config = dict(
    n_layer=12,
    d_model=256,
    n_experts=256,
    experts_per_token=6,
    d_expert=64,
    d_shared_expert=0,
    activation='geglu',
    moe_layers=[1, 3, 5, 7, 9, 11],
    router_score='sigmoid',
    normalize_top_k=True,
    routed_scale=1.0,
    balance_loss=0.0161,
    balance_bias=False,
    router_cosine_scale=14.0,
    init_std_router=0.0278,
    lr_router=0.000892,
    n_head=8,
    n_kv_head=8,
    head_dim=32,
    vocab_size=19419,
    norm='rmsnorm',
    norm_place='pre',
    norm_eps=1e-06,
    positions='rope',
    rope_base=2210.0,
    rope_fraction=1.0,
    qk_norm=False,
    attn_scale=0.177,
    tie_embeddings=True,
    parallel_block=False,
    init='normal',
    init_std_qkv=0.0375,
    init_std_o=0.0,
    init_std_up=0.0375,
    init_std_down=0.0,
    optimizer='muon_variant',
    lr=0.00983,
    lr_mult_o=2.0,
    lr_mult_down=1.5,
    beta1=0.95,
    lr_head=0.00613,
    grad_clip=2.0,
    warmup_steps=200,
    schedule='wsd',
    decay_fraction=1.0,
    decay_shape='linear',
    final_lr_fraction=0.1,
    batch_tokens=131072,
    seq_len=512,
    doc_mask=True,
    train_tokens=636700000,
    steps=4858,
    dataset='wikipedia_en',
)
Below are experts of layer 9 (counted from 0) of a mixture-of-experts language model. Rows are named router (the router's row for the expert), gate (a neuron's input weights, with its number), up (a neuron's input weights, with its number), down (a neuron's output weights, with its number) and show model dimensions 128-191. Each number is 128 + 24 x the weight over its row's rms, rounded and kept within 0 to 255. Numbers have three digits each.
Before each expert's rows: a language model's description of what the expert responds to. This comes from a sample of Wikipedia text that the model never trained on.

# expert 44
It responds to: Concrete noun word endings. Second pieces finishing concrete nouns and adjectives after a split start, such as harpoon, pistol, punk, fingerboard, plus whole nouns like gun, fire, rock.
router:148123054130096134103196120136119194138144132096108127157105131103103137097112085133116095124143127113180124119150111128102118099099176151131123108103157135137132122131132116161139140136144170
gate0:150111111148151152128104198092108160127138106113154099153115131138127097134102159129134172075125127078076158119148131103118162166124129102143140127106140105095084112143099103133184126155110127
up0:115138157117121132158100097152124141135131141153095139124131100134163089127138128189115105168112165130168152117113138145134101104166167160149126133138119171121122162133152140128084131145146109
down0:168131115143116104124118136128097129147149081129096114142096091099171118154094165117120120104128162150131125126150161106158145054102118151134117156157162087142158078146131139127128128133147101
gate1:137112097136112111151132088123133106104170133081131171152118144139091117157150152164124109094164133126151119096145132140106139116132127172134094092181115158185139131113138120147089131125142169
up1:132137128101108134103091154126151127149122089173114107103117121132154115198135126094150133117116146120084172148167114111108146157130127110115129176091149118116132155116063098083128118181150111
down1:118102128085138115200157128124126128105101114116119098114080110086127145129110090198162153128117122118123105112158093145130119142115139128136159168140122146150110143087098134160107106160160134

# expert 0
It responds to: Word-initial capital pieces. Single capital-letter pieces starting a name or title, often after Mc, quotes or parentheses, such as McC, "T, LaTrice, RoboCop.
router:138097134160128166151128128100102186092154166100103153089111116113113101160080107136116145081121138135159141151108108133121140109122135165124145164104165185118119147125123120093125145150121146
gate0:118126142101098092082107116131089123134147172095136170130178120114128113121142133107100085132086123118148114137124115095151154154123117152099079132112107133113119131109122162110129139151117134
up0:128109146121145152141082136157070137136150150135113129144142110124132091138099144127133109139115155111122117139111107114120140148113068151159143136099152176145133151141151130107107115127095098
down0:110106136094118170104095168140095104106181114115107105108112162120078115128180118128120116124112124130104125133149131124140085070141161119132161121140137154141131140103133166140101172102103160
gate1:179111117106135174152121135098132155142137107171128154169149138151113136120083146134137109126154128122114153131138091149117114106102097152119110154139156120150088103164098173156133146158137134
up1:190110129130159173133091156091089172125123147160145159138131116169112176138082179103123142133159133129109127125145120123126112125105073140106117172150110129139096116130094169174110139165103125
down1:115114129105139113172134175173142145117124129130133134143155166126167149115166166116156125112103137105143125116074069084124128138143140144100141119140160115151118138107140144109138128141082168

# expert 46
It responds to: Lowercase word-initial letters. Single lowercase starting letters such as s, p, f, t, j that begin words, often after a comma or and, as in sank, pushing, saddle-backed.
router:108110132091142134141156109160094136122147170144121140096119101128148142093115150141124108109153099178155123112130116131122134113138145124123121143104191174114126129093133142149144123133190157
gate0:115103160173152137097110124143096101110121137127147109116123136099146143114158084102156120160161129100115197169141130115130109097155156110159090129137141118085144080110135105103176136106116152
up0:139117130176137190127112150150151105122127155106133146095128116134111155057134096100104155149124124139091173108166110111128114082166143096114087111138159098126171112098153124117188137119127157
down0:118114094108175127111110178130105115160122122119136132105124101133091147154132137097084129132112143117106153129131096157136136116118111104126109104118135159110149147130150174142107136101151105
gate1:126135119145115155167131132101123136123178138141107109134145172141122115124142165093165098113084138186138123123121125160141107090138152123110060194109145095154123108146107136171129120109169129
up1:132159111100132122097117150126140116161113118115143166117092142134132101103138103163095117145128115146130141122146106088121120115149132144103149088129145150123136124152143130126123120128107149
down1:118108138107166138126124109132109118143153112177120146088139141159133126108123148124122143112081115147147156158164099103095117087069127141144136124134107106103136104143088135146142122092151148

# expert 51
It responds to: Third-person pronouns, taxon pieces. Pronouns he, she, He at clause starts, often after commas or that; also he- and c- pieces in words and species names like hemisphere, costata.
router:134116128130144123142156116124086148109153176136105141097116174124125115072114082143112125096109131139178141136141074170090120096089152136143097142105153183116090182144128121094150141123126115
gate0:111099155160102154155116113093131126186129159089122156142137149151165172100077106119123120142142162117147120135144121151161139129132135134107079152137146170145107158125151167155165166100125149
up0:116130139105135064109148104142168136108102111151096111129152107160068097135155129132131129122098108119107148120113166138128102139090092151156148108099128085111150113148119086094084105113151079
down0:118140146099078090122161162099157140130140161093132119115152124117145087129135151183146159102133119138129127122103137165095185151087122122096127097137146166114123120136122094053121083076090139
gate1:111129145126116150159122095146102092172116137123148117119107169148123116123092175100116118120175155134166133142134099121120118100141144144153112156160148146102104136128096143137172141129120120
up1:110119154125131106081076136137146155108127147120131144144140117112129153154141115117167155135092107165126110108103154118133101146115160098109114150110111117132126114135162117102096134137130157
down1:121114116120136149119136107102145117159104174117127118115158146138117132130131094121084100147148122149107169127120094112100085116119140092142115151091113114106099139109126120104145099122139077

# expert 43
It responds to: Predicates, adverbs, participles. Adverbs, copulas and participles after is/was/not, like very, is not, may be, prior, qualify, indicate, selected, assigned.
router:121095092123136142144130104091105134119117183114138088107093139098135128093086107154136109162167115159144108138116096129094144119147160119141080143086145151120131108138136134130098154114128157
gate0:146139083126085144158149164125114121132123137139156130140123103118118157129127143156102147134110128148057152110126117101091146087118141135110126097110075144154140102129100128105076128146135159
up0:140133153130187117131105101099136136122111141121133152131155150143153118127126113113130132092141125150160148133141135147133137142104164126157125150137163146106134161083142114195174135142143130
down0:134128115110132130125108087076110122137114119112119148121140134102102128152133113185164107124130093123132114118106073117157123089131116100172120160098138140119194151070105140143128155130127124
gate1:105088128127093113109150165093139122125102138122086090117151118100134128112173087109128173096140161151139121120118089157123108137163120114148124097124090132104131118096090139133144115145147103
up1:117143123140132125105156151110135140141137119131128121088132117115081109112188101114151137128164169131115069114139126117112107131141132118149155123111107133152161124087109131088090119138135110
down1:087129133095133129122133113146113099133123149122131092166133135099116099117124140156114121099125108150127112126147103123096070095096130140128127131091159122107128162093125109120185135193119169

# expert 17
It responds to: Award and title nouns. Final nouns of award, championship or degree names and digits inside parentheses, such as Prize, Award, Championship, degree, (2005).
router:085127111101099118123144135120126149095164148113166128118141144091135113068097104123082125172153146146195103138149129141135113137122126137162125141099125140131090137156120122163141113106133125
gate0:091106131114124095104134165117076115074171147170132138139112129117137124097135121158168126132170108145180137120128092152134099113154133146091102132141152127116120136119126146098143110127095115
up0:093113149087124130143133156114138114108139123165149105146099100102129137121159134147117124110107103125136081099150145117111087101140131138105101121133143140101139092105100122120156078091114103
down0:147129136120174144157128127135134110132132145137107124108134107111166143140114114088139162131089134104136150109152096112138137131093149160124161121109159094182093116120127142116087139064143073
gate1:115144131109141105125127139102125120099071148098145107140152129149142093111115135079143132136161153129174119137094101113081093118099115146100138147130101138125084150134120130128133121128201061
up1:161154125128141164081133153122127115166190116137126096117099092160074138139119113119137133115107087122081096104153119130115140111156134113096127117130155130161165115112128121152125125172063196
down1:154167156118130118137142150162166174143119148121121118121161148134124146148125110080117134121139106096096130133162144134091147136081113164099125078118126126108116092118140142122130115099180127

# expert 41
It responds to: Surname middle syllables. Middle syllables of personal surnames and given names, often re, le, qu, ell, as in Jarreau, Marquette, Althusser.
router:127093129142097147148134145123150131098127151110131143122117173109127147121119109140108123142150148126161157120143124155101143095111147164185113156110153138170111128119137118128130155153103113
gate0:128125147151113132152170137148123086126140107141113165108137149117180105107138135155150146156140138121146160063174105099136147133081147164135125167148149100167094095131106155159093117138122103
up0:126120141146118118075127113136104158171145088170132117180140123137141160153089088118142147107160120124142115160076131192177099131112126118088127135116119183118149116100127151152152147149159117
down0:134163102103126162160103137109107137121096149092097109135133113112125152160162116130160117102121089125143152135091162150152107136142162116135154135139124118109138096131167110094161127094100122
gate1:099151111159110106150096120118133081124121123093139167099143087123106144140121140112103130166145113148151117148117085138111147093113111108083141090101101131114122116134133122124185128130119112
up1:139100094131115106150127115069165134087115152132132120108105130125157117097107139127146117099097124131126132133105118147104120143148148106138147120109107149198121138106050138182147125111108124
down1:086114141103117113106127109145156103087103147131147135154162112136132135128098130124118111151105172150108104132159113129071130084124117090129110144095118127179138112089165128111129124137105140

# expert 30
It responds to: Proper-name opening words. First capitalized word of a multiword proper name for a party, festival, place or publication, such as New Azerbaijan, Old, National, The Times.
router:152126140141078172102157114139149130101141147148085163146124126117127137081123111144112128143135144117181122138153111154111137102109164183189116162073158164133098143149131119114128156103127143
gate0:152096113117088176125089126140095129156148139106122160130131152124117116074143147127101151131154152123137084137138139140116078114146126151142103164140126159172059126148118169144080138135156162
up0:115181136120170117176095143133105135108117096149112101131162143138099133182137126130152137086155117164175141102096134142148139098083119137083182116142169121090128124168115112133164086113137102
down0:136106117150128134145139094113113178135141112128131154144160159114151180160070114151096140105118128134140133119120120140100098142170155101100088096172158105151137124127163158114115141158112091
gate1:155104153109115173106184138116121121090116139102116109108127068100150119091171159123122111114115106103127084132155141156100105136135124142138128127082142134141119131139150121131091105108104135
up1:154110140124124117142155151126120124117113137136097129120153116090066137138132159071187143111125134085150127119139112129111098172121138172138092095097138136154136115090105132171098154113146133
down1:111110052083128128105117149132098100117124080100110105113117100158189163144135103125101120158142112124114105155102118130164090139121142136109135109090114121096166120108120143110118089110154111

# expert 36
It responds to: Phase verbs and inner letters. Verbs like began, started, continued, plus letters or pieces inside names and acronyms, such as Vinicius, JR, SUBSAFE, TCR.
router:113119128126158145109111121128106137137197112088127115117140096139111088173119089118116169140152128137175131113115092129078153102095160122134136114122127153132116121126125143107128177136130114
gate0:128094141105093111088155112156089157079136151114137150141140087122142108116136097131144148170106157132145108103122130100123115097137132098098133137141095083158080133170151131136116141082132051
up0:110149144159139129166113140098158103143118148149106164122134173168148110131101099105105087126116137134133098097171131105122112114122111132101130109092145146113161125137144104096088169123164114
down0:136121120156100105140086118121103142121116112139187130122164115154163156139111143153100108101097136123169149117135122109125112111163135131189122112106137132147107162120134174142113133111135107
gate1:122107086059137136118088098103119143124140086117144096099165084114105102098122159088146135079183089127157088145125158142106111110125117133138161111088137164185134112113179183131117132144156122
up1:147113132049128116129100078067124128111162103103127123155108150110085101121109100081088146113127086156174098132103086128107111120133119097154126120119100113134134112128138148103166138132154165
down1:145138146152109124097124121125124074128058110187115140109159151156127152166083149093128173135103153130120114135145136134163090137105099092121116117142125147109136160175130062095141132118088124

# expert 42
It responds to: Lowercase word-start pieces. Opening pieces of lowercase technical or medical words after a preposition or article, such as palsy, pulsations, macrophages, neuropathy.
router:129149124159179136157145123147149130116164193125086140093110134126128150131107129166109125118133155163164114149135098151100114092120138132094158092104158173134109111118092093113130132144148143
gate0:136134109139134140157183161146143119111141119106150162143107102148086204113089129119146126115175149110106121120122145120151108097091136172102146099157112095171139096125103152126085124129162166
up0:135113147111165162103105113166156134094092136183150098141157152137168127131146119115151127126148105161157174147156078149101104122122099159150093122133165112095146137129151111173132120138118110
down0:124126116146127108115137111157134108104115132168141090140108150091130127159169123101177116090114153141122130138105125135169134118149097081138137129126134159142156137130120107145157148124112106
gate1:112124123109142152128148144121114092147130103091165101097188152132143138099114160152165097095108132168195135153124125113114105129148156139141140125140125093119144109130116129098126100106139155
up1:120116161127141122141107136104100096118139092091117073124151147141130139137113108162140118117137148130186117130120166101139095155163122126115110073121117129156117116125116128128114140108128140
down1:114083133131115106109133143132123150115157099166134131135133149122143108139080140120144066096115129103103114180124088100129079124132110124082124068138135145074131131136110134124133111133092120

# expert 40
It responds to: Mid-word consonant pieces. Short pieces inside words, such as ib, et, ect and cart, as in fibers, vibration, equilibrium, cartilage, often in biology and species descriptions.
router:093132091159123132137152139116108166112127146131109141126094145116138152098111110177121113141123141101138141122097114159102126119115146156112120138113145172139118151123154123143108122118147175
gate0:104098102104110139129131133154135109104115120140122150141126139115114124084126135142144158104127150110137142115131145127070141154139134132113086124125163145161070151110106107104080168131169132
up0:159117154125148136134132108156113119138109134165172127122128140105157143126139147121097131141154119144097147113126135068125123142145149118122130151125155118117157216125153110117084175103159099
down0:120123178095121162127130135134145134117150150115148112115110140138150124154146143136095150098125146140120112113146113135122147124167113143141108057142110124154114133157123147085171189126128160
gate1:174147118117158123121116134142161127125205119124129106101141114113148099169120165146112156129130141119093138120095144130130101126129139116108143111156166116131096098125148163130147148120150162
up1:155114136131119112080175111125125128140127071135126155132139114186095136135155123075118100176145064095103142121138095169145150144123089140084146148093096137121145146103140102135157144124125117
down1:117130139098136140119147101120137108121127137167115102108120138145120106112163176125106138166140103113113159157108132176116133125113151171182105140145118140164173102131115129175153152112095082

# expert 24
It responds to: Short adjective and compound stems. Common short words starting compounds or phrases, such as long, short, light, hand, good, b, often in Lightweight, busiest, or aviation text.
router:119105096161105149117188086136136152113170153127133130136130093107124150108094095126112134145144149122138128127130126157080128111106147139107132118092142123155101151145143115149121084107122148
gate0:143115143137135177107140170125133157129150133186162114121125090172108149128107167146141135136188092092141138187098134115113104123160128095132126140123152127099094130111134072097149094098118144
up0:082070163125139137117129138114150152125143137125104115147139133179167109158116103116130153084117132115110164167161138133123118141088118114129128094067143123178147148164137166133135124122123128
down0:136145122141109097154149140094154089130121094123149161103098116183148113148133162169137106130119140123103110137088125095101139092122126116101154150140138138125129124143115120117150141159119119
gate1:133089110127133149079125129072099155122131092152146106119201117117121154130142129173112110161167118104110125126111145142092119110145131126084146110115123104145124123069141100121113135119121144
up1:120142157133145117086158123157135101152116158101095169134109181156153130149087151117145151128141113129067067116091159150153131131068105100202088148082124121127185104181105126104142133166134114
down1:126122082126166108121115092087121144143129127094104146152088141088133121143120161102144083102123133082122118132144100142107141148129143114123158168097092155128127134089087105143132117108160139

# expert 3
It responds to: Line breaks and headings. Line breaks after sentences, section heading markers like == and ===, and list dashes opening infobox fields such as Denomination or Headquarters.
router:093133104138110143137125152124086124083145142154115168132104153125128129087095112168136124157148140137180127139154091129105118066103128145131106134078174155122124107100121155126143161140160127
gate0:089106126151169147116149101156148106154163107146112125150121149115120112169106160111150104150127115121079083136141167161139081151141089097132120126123143121074165123129092158155086154123136081
up0:156115111131136134120078123085129135131137121156147115128120107122131129153092135106109136127065165106138150127098123132133142160089109189116116119127103171150087118117147119057149137173129100
down0:157137113113098132149119121140121116120181148156097110173117138165136166125119128165092138127116142072128104142139108120142114174118137132126108103136139140122180119103144122112125095108153187
gate1:123136131098098105150139181126124123052149175145098141151114143106146111096111117113103151122136147149167120156143107130123096131102091122133111164112130116156122131148134103147107170160151103
up1:117105124137145159135090115139159134161136105120135104126110122134140117162141098130103143136105110126102131121120162115133159127138155165118146128152105156082127117106147145114133110075110144
down1:119079190116141132089140139140152113120148128112170114102143139101153138110133119114123159100125115155119159108171129160106143128133133103142143127137126112118137166141044139097127166069113154

# expert 54
It responds to: Copula and ordinals. Forms of be, especially was and were, after a subject in biographies, plus ordinals like first cousin, third single.
router:140071069109109159117112121111120121091156177124093166136127144112105119123137115174102133131167147133175085155119113130112120110128175153150103135111174121169161114143142104128130143113153147
gate0:136087066158114137114118151170110140135099136133125164155132144136094139111130121114145113131135161111149160140099159088106151129133138109126106118092105152160130115144140141168130105122127091
up0:136088066164154151076128120156109163115120126155119183136139136161116152128160112099155127157134153114142136162089148099110165117137098118132108109105110138154128107136117121137088107103130083
down0:114146082101161150086159143138103133121110111130114094138209111096160100115115163108173121111131135124123180163159194182109148098134130116117104147171168078138115149097120131119165129094118108
gate1:113121113100158149130105108172140112091153132122154123106154139122129158091115126112126121106157137115141146100154138140141110130183140148169134172112100099110129128108133109150150113145130130
up1:150137129135069108095149147104112157187123129156136163150102094170107084133172104130144107149110119118104129181113114145128120131103122122105184089140149141135150101152120136128102128133136120
down1:137111140131102132102138118129148136143176110101119134090115092106104098158172138170091141150128139075117082167139133141172140106127100098147137141147130110187112161141087148132132130170118124

# expert 62
It responds to: Paragraph breaks and headings. Double line breaks ending paragraphs or infobox blocks before headings or new articles, plus openings of quoted titles in lists and succession boxes.
router:087107087099112147135141155153125154103144165105140163104113128106116088135111108165103109123131150142164129144173108116118105133087173148141132138091137129133130127113076138118142130127152095
gate0:119174084111146144150084136157117152147120140156118170114154110126124120117142113139107151098154170091144181138121124176139143069133110140123152166114119127116139112111153138154184096107118110
up0:074134112149089090133122162120087096092138158130143108105140097152144132120128107143129131151129071135142110104141124059108130154100143109112126091104155136112118146131103117151089137138153163
down0:078113164121123140106081120115142112139153130148130124119094126147091099135129121095115160138128176151144157114139138140117105126130134102141150138092155147159131114109043099106139131117151132
gate1:156130073140056107159135119099110174107155137105106145178148127131140145113149114160130144147159124137177095183137121140168136099139087154100173111107102169149125115126122147172187135122105110
up1:143116086133064109126132102133106140125124111120109108114142149119152138108121147102161152145174131123158138127137116155112130142184076159097131170112140145146092144151122172104113125131112116
down1:130122110181124141090114150117151141103171119114135174115112093126133171134106132117175134169131178112158133172089155131138130103172173135127148122135168122124114137141161162122110103128107129

# expert 47
It responds to: Infobox and section breaks. Line breaks and fixed headings in infoboxes and place articles, such as Scientific classification, Personal information, National Register of Historic Places.
router:152107116105091155153117133104100145124129112139137104142088164108157111105102079156127131134134138099172132133144073138099135101093149151166148138109137151137143127153100087124160176155144170
gate0:176114122121134145097121141106128152122151177151124098112147135095132117139086167100092105128132134084161120130134112148068144124132136101137129101104129140112155156120113072129098141128086143
up0:140139136115112116150147137132129141137129159151178133101158170124149154133100148136139110110129125124159098139116130118137126119098122119138091094101142156132126170096138089117162139144118135
down0:133112110132122105145134177135124112118147145169132141140166099128124156112163136165152171109122147123104120122181111186163130117134118149173134120156113143152101108118122096148148130144127128
gate1:160113142098134122142168144113094129110104157094123139137103150138075083101122135124147112163107108111102195117129108107127092121112132179100085148172143088136143118160124112173163128138097147
up1:098063125135171121081120129137178160153142148151141148106135135118136132162117130059099132066139098105161106137119117130144164125126124121105109128127138143096141092153135162103077117132141120
down1:101097128094139170145114119116160179180119160101115176121146143120152119121142114128133122130113103132148129110118129118168122118138164100133125142138107128136132194131118114143105104145098116

# expert 9
It responds to: Capital P and D word starts. First letter of a capitalized word split off, mostly P, D, V, L, often after a quote mark, comma or table pipe, as in "Poison", "Pontiac", Voivodeship.
router:110122137133144129143172152130132155110174173102130135093103122145090115126075126168117107115136171131157115154118131127137141097114146144121120139122157183118122139101111126127154178118152122
gate0:120153126146115149124124148112088118121191141130158107082138107088105173087101085154143127129125131169173131119123128149177091133127134093111102141097124127074130141121143112173132103093155108
up0:108126107106089121112125062141127116135096161134074118085106090105108147126153122118156125163100119088143115123106139143122129092150163125118145103117177147114102123119072130120141165125118138
down0:081118107116136094117117107199154154139091080127117125164108134153110143089159144123109106099131175166156141158138152134123111144136097116121167120142184146155159129111105099138126118076106112
gate1:169155101157112084109192131109156116132105138143128169130135150093156140119119170106133126137120099146117124113133123141122144109142148111125102161110124121142136136177123141161142131153094124
up1:091097132102136150144100156119105127138134111110127124144108150148155151137129124105059141161098112163143110136150128100118113130163120138155127102157111126123119125111120083137066095118109159
down1:111099109161143172129114147128111120115126116107127137147058115092169150085175136140106161124185146117157110095142126150134083145145106118144143064106123121119138155127162096108129088132118138

# expert 55
It responds to: Concrete material nouns. Everyday nouns for materials, resources and technologies, such as water, coal, iron, engine, art, wood, air, guitar.
router:130121112135096163110176102126122154076155159120128132120130133117123137113104103147094105155156141147165119126130104098122132078087169134117132108109152126162142131135102120151138168116133159
gate0:147182112172091088133175113126101121165109171129155120113157127103103118121139176097100139096126171141152156120141124111144090091130159153141097113073098133167124121116132088169152146118110160
up0:118153154117123111126120131131148112137139128109144126137120132078136149119146123119132138129097104160167133098123090142125097104159131177108151115087111133177154107091125093172120116160123139
down0:116172133137111149115160090115113124129087144121149148166142138152084159124127115161120064083139152150140141082134139125125129109126142121164152106110099096145151094125126119141151143124107128
gate1:123173134153115201138148087128132135121158102139102145110107101147129137170142132154123137138137127103105117156132115070163077142115098122188116124149137125096086092128117138161104138131148103
up1:146122141127093104164112148091086105123093125148178129113150067141133125144132159105142106104144153120094125091117145101118100153149154182107125087143182125137126143123137148106116130157087127
down1:099089124108120119158130120185138141127127134131133171134156128157096145157136114137146107126113132103160096184081130134097132123157118151151147162146128121106113116130128130127102118141129075

# expert 52
It responds to: Digits in stat tables. Number tokens in sports standings, election, climate and demographic tables, such as goals, points, scores like 1–0, and percentages.
router:150114087171121159156143140116114091114154163100101094117132162121126148123136124143113119163117149111160120135130065105092125087141131162154098136112196181122116132133105101144161149139135145
gate0:091152141095130102161119134140146143151116122105096126168194153137128098131124113112100158118049143152164089119098130104109142121121135106091103175111109116156109095085132141115150125121111079
up0:124098080142165153095150171123115109098126165159075138111127099121105105121128169111118137130156095130154111120133104148144132168123101121145109102200121141150095074146137122134142107168175126
down0:152102145131161124098159110129143126140137148110111116131132146120107110123134153086121100136141121121154084135128148120128155169107126128118156140170130146152109181076163163111112134099119102
gate1:135088147098120096114124146118103102149136159170126100109125131124092163112123114140114105134127124111131097103091141122121112149139125128131159098104134137111139139113123111121086149120146117
up1:121160128133133143120124096143146162099127113113130163149137160120127093162134156127148158139183163123106152148162143153146140127129157138132102118161141110143119140156096148136134104115146113
down1:124151155134133168105158139102143116121132105096118100144156102175144113131116098153148138113057124153157104118164112092124113130170152108068095178143133139137113129107105099121145124135140154

# expert 14
It responds to: Dis-/rec- prefixes, year digits. Word-initial pieces like dis, rec, ens, Dec (disrepair, disastrous); also degree and minute signs in coordinates and digit chunks of years.
router:133077102100145141140146142111157143141136146125104146127107136106131110098133077151133077165136137089169138116145125156106155138125124100147127154145159127113096164117157109114130107136142172
gate0:150135144148145132143145159110122137128133144159134119118132109110096127184143175128121128140159139091123131109141110115143106141113156155148140107145113150111042109117162134102124146129134134
up0:111123139132114106125151121122127094085143139121119116159114143125149129080111080121121132147108164156118108127117140131126156133161108094117134139140135116119174169132106115140152135138139114
down0:184134107105156183092132191138111119127140120125133119118102148102124135079138138085116136158118140162116121129138114077146109103111116144113149123094114132132116117094203085139157159054161106
gate1:144109130143146139079151150162175125138172095130110134131110132140094077111151129116165121147125114176161141137133095118119107090103096075127103129141126131126155117146133091113143147112097116
up1:145141129122150133110151116092119142183148116093140117088105107120098128129127133115147108139175113104141121148078116110123167122089093125141133089169118123135137125168116091103117130184095132
down1:162127132106122142055131114155102115126101119097109122127142121112116159130109104079116101159143121119107093140095120132142134119110077151135167107102128142091156114121123143130148130138104149

# expert 57
It responds to: Digits and de. Leading digits of numbers and years in tables and dates, such as 2,102 or 2008, plus the pieces de, du, el, en as in de facto, deal.
router:122101112117145138146125148115110110102164170121109115100128162099114144084092080142085145161172123098150167146126110134125145125151126144124114113119202157135108137119119098103121151163150152
gate0:107084103166119163142119106116174136118123100139159142104177076115069106155161098130151118140136115144171134147147155137142145130170132112115146127111100126146117094136156160121144105168141150
up0:119134128116118101114132115153134135084111157139139159156147111145113136112151125118143113129117124135121083156156112125093100120138090135136127140107105132130132088097129107158124127091094172
down0:110087103156147131147118161103102160158126111112134150124132108115141131095139121124128107121146105134169125139124161108186174117137137119139179118130081160084146116171135147119120112109133141
gate1:154132146131106121125142106115090115100124143163135149122131142116108122141111145154117121170128137103097148157131135083119135139112121095142115132119112186149129106129142085096146126130115131
up1:124129123113134141125121100140119151143119151123149120146141127116140128146159143102129151116112114134139125097138108137132089086134112154119182136104118078098125137167126163133128107115121111
down1:130124078121077123135119165115109137156149182169114121115173095094109074152137148108096154184105146119101165145120132126148151110108139097165113120085134158110146096142121115178114131120136095

# expert 48
It responds to: Quantity words. Numerals and quantifiers before a plural noun, such as three works, several more, many, these stations, number of.
router:163099082087103171109140115109139151126148153121084130147109176108112117109130092146132119128141145139172135152135131128122148089094154159129097158095162142145130152127149111116145151122163108
gate0:131140096129098135084162117115167111152151129127148110116181145132101140083161107126113099139092122128137163121093146118153155120103109141100147122144106114109138170122112090133102159113145109
up0:141110144126127098090099100132151125154130128139094126095133144162144178112145189139120108095172106156122117119145121119112111188133127124139150142156130089142125132140135161089126148132084157
down0:123117121085104164136139084118088103140154116120165105156154143093144131144186101127158159126126151111130158155102195098108173117149122110090111128099140095115147135143148134157129130098167152
gate1:145106122119093193121113140107135129126107124116157123121151137117159111130167128108132136142129128104132172096121114136106153120146129170172162086137146120116127125163118094116071128149149113
up1:110126114155176068128140108137132117166123140117102120132120140150108159103108149141106115114114154139167112131132130093168130133122135118128109197099129122090120122129143113116155127108070160
down1:133112101146159107140134087088159115127110145104118117123079102124078155135134135156135129077147133126110149101159157179148138152153130108094123114135138182149155137067126108086141130149130136

# expert 63
It responds to: Prefix-split word pieces. Single letters after a heading marker, hyphen, quote or prefix, beginning a split word, e.g. ==Publications, self-published, pre-school, re-hired.
router:103119094136136135157162144137131153126128152149117110099096134097097122112118111160124137101134129094130127174114109106121140090129139143143139141083165171118112105102102095111122133153150141
gate0:183092158100134138162125145106113128115118153132116091102108160128120130100135151169103096157147152134151112123116128141138103153163149096149169170139132110110125099088110150098133133135084144
up0:147137128133120141123154119161130095126094131168109118138119131168124147146136143135106118123145152128119072111130146145161115131150106066131126140121133107120088082122111125089134143145106127
down0:144145095131170117177109125193134132139119148091155133119148156141168151169113087135088070139151092125143091153079129121089129131131140131133114146093119134128134123099113128150113123139157109
gate1:099134118167107126120136160117153149120100179111141142140127134131108135137138126134166131129116100128126135179136092108111151107139126112113123119120135099147100083149086137161102082138120116
up1:113127144081166159151107125109103143134137101160126131135172104133087126083156147120092139109118145106139126119128094116123149130109120171116137161120115134131135135160161112082101092139117154
down1:157113109129153074135147128118112159121132117118099150115090130125138113188100108101088132147086109122158125128141143087144089137145113114155162108099130159152070120120160141156128150132122127

# expert 23
It responds to: Vowel a word pieces. Short pieces built on a vowel, mostly a or syllables like Ma, La, ha, ina, inside foreign names and words.
router:123084124122104106143095165160108148129137138098132147107129135105117097113114073127154141120150154154136133206160095145104162069139139142130142154131150105122113127116101105096082163107154147
gate0:094100110138126135142147115160163125132123160135159128074131135134120118095157099159122108092097158124122097145142121108121099148168107134163130149138125109116145100104103153126096102119091139
up0:117111152116101107111160131147138125163164138184121120098115144122126123103126116139173135131132131119089158120137118131141112171136135087157124166142125085126164111139113160139078155159077112
down0:113095133155095104110119085157118137127152127129130148076135117136178123083102149132132103126143124155156136156189126128162137126121168116129174122163137131081155139117136126096084140126131126
gate1:144115149092151114100133096155114140140077143155098104075170124102105154140174134098118146105087104128160147133099153152139131097120179165121136154098137168124137169125134098147136117090130147
up1:112103147127164123104118153150145156137099120157106114104189130138117144147157139077113106090076070153130161139092144164157164115142196158121132100106160160138141175146127141110146113119128159
down1:148094161160091154132073129128140133168135129146113154114118109124092100136094171153084151105093155114101124191111134115114144144128134136172127105092152123155143155141136112137109135132136103

# expert 19
It responds to: Infobox and table line breaks. Line breaks and cell boundaries in infoboxes, lists and tables, e.g. before "- Headquarters" or "- Country:", and asteroid designations like 2015 BR.
router:094125135131132143143140119117082127135133120120128111092073139091178153122110101136100117142129132150196146119128073124095116095099129136162136129097144109166126141150162106127116150115134156
gate0:120122146135134087168145134148057130159161127097123082134137125091142116132165184113116107138131138128182159129095128126082148149114108130135119131099105076159114117168119125128105114142142085
up0:115139128108141146099100150113141113099108134141109157145130142151135145109126100143131131118121117112077082134177119141158140099104132141094123117176165192111117128064115163131130134075103148
down0:127112128130130114120116144144134121096123170114120121085126119153113156091114119112130120133097128132139146134116115144099159148154121136112093109124162199120101154156119120117178168164126182
gate1:090132112143100097137173110085146160052126128075107142114121137128132161146117113115103104140184131175141140142143097135150148120109113150184097187166086144111149124145108109123114106124142133
up1:091144147136094067136177115090134140112124150075147114092098095132145153117145119158086108173187108147121127118162116098152133118145097132178098184150146138132121146110152077141116120109165146
down1:123169153152151127113118148102105141166150140146144160181139120140183116166112155124135121164149112128090092142145109159126147135127145154121145090090112112134135141111145101137154139133091146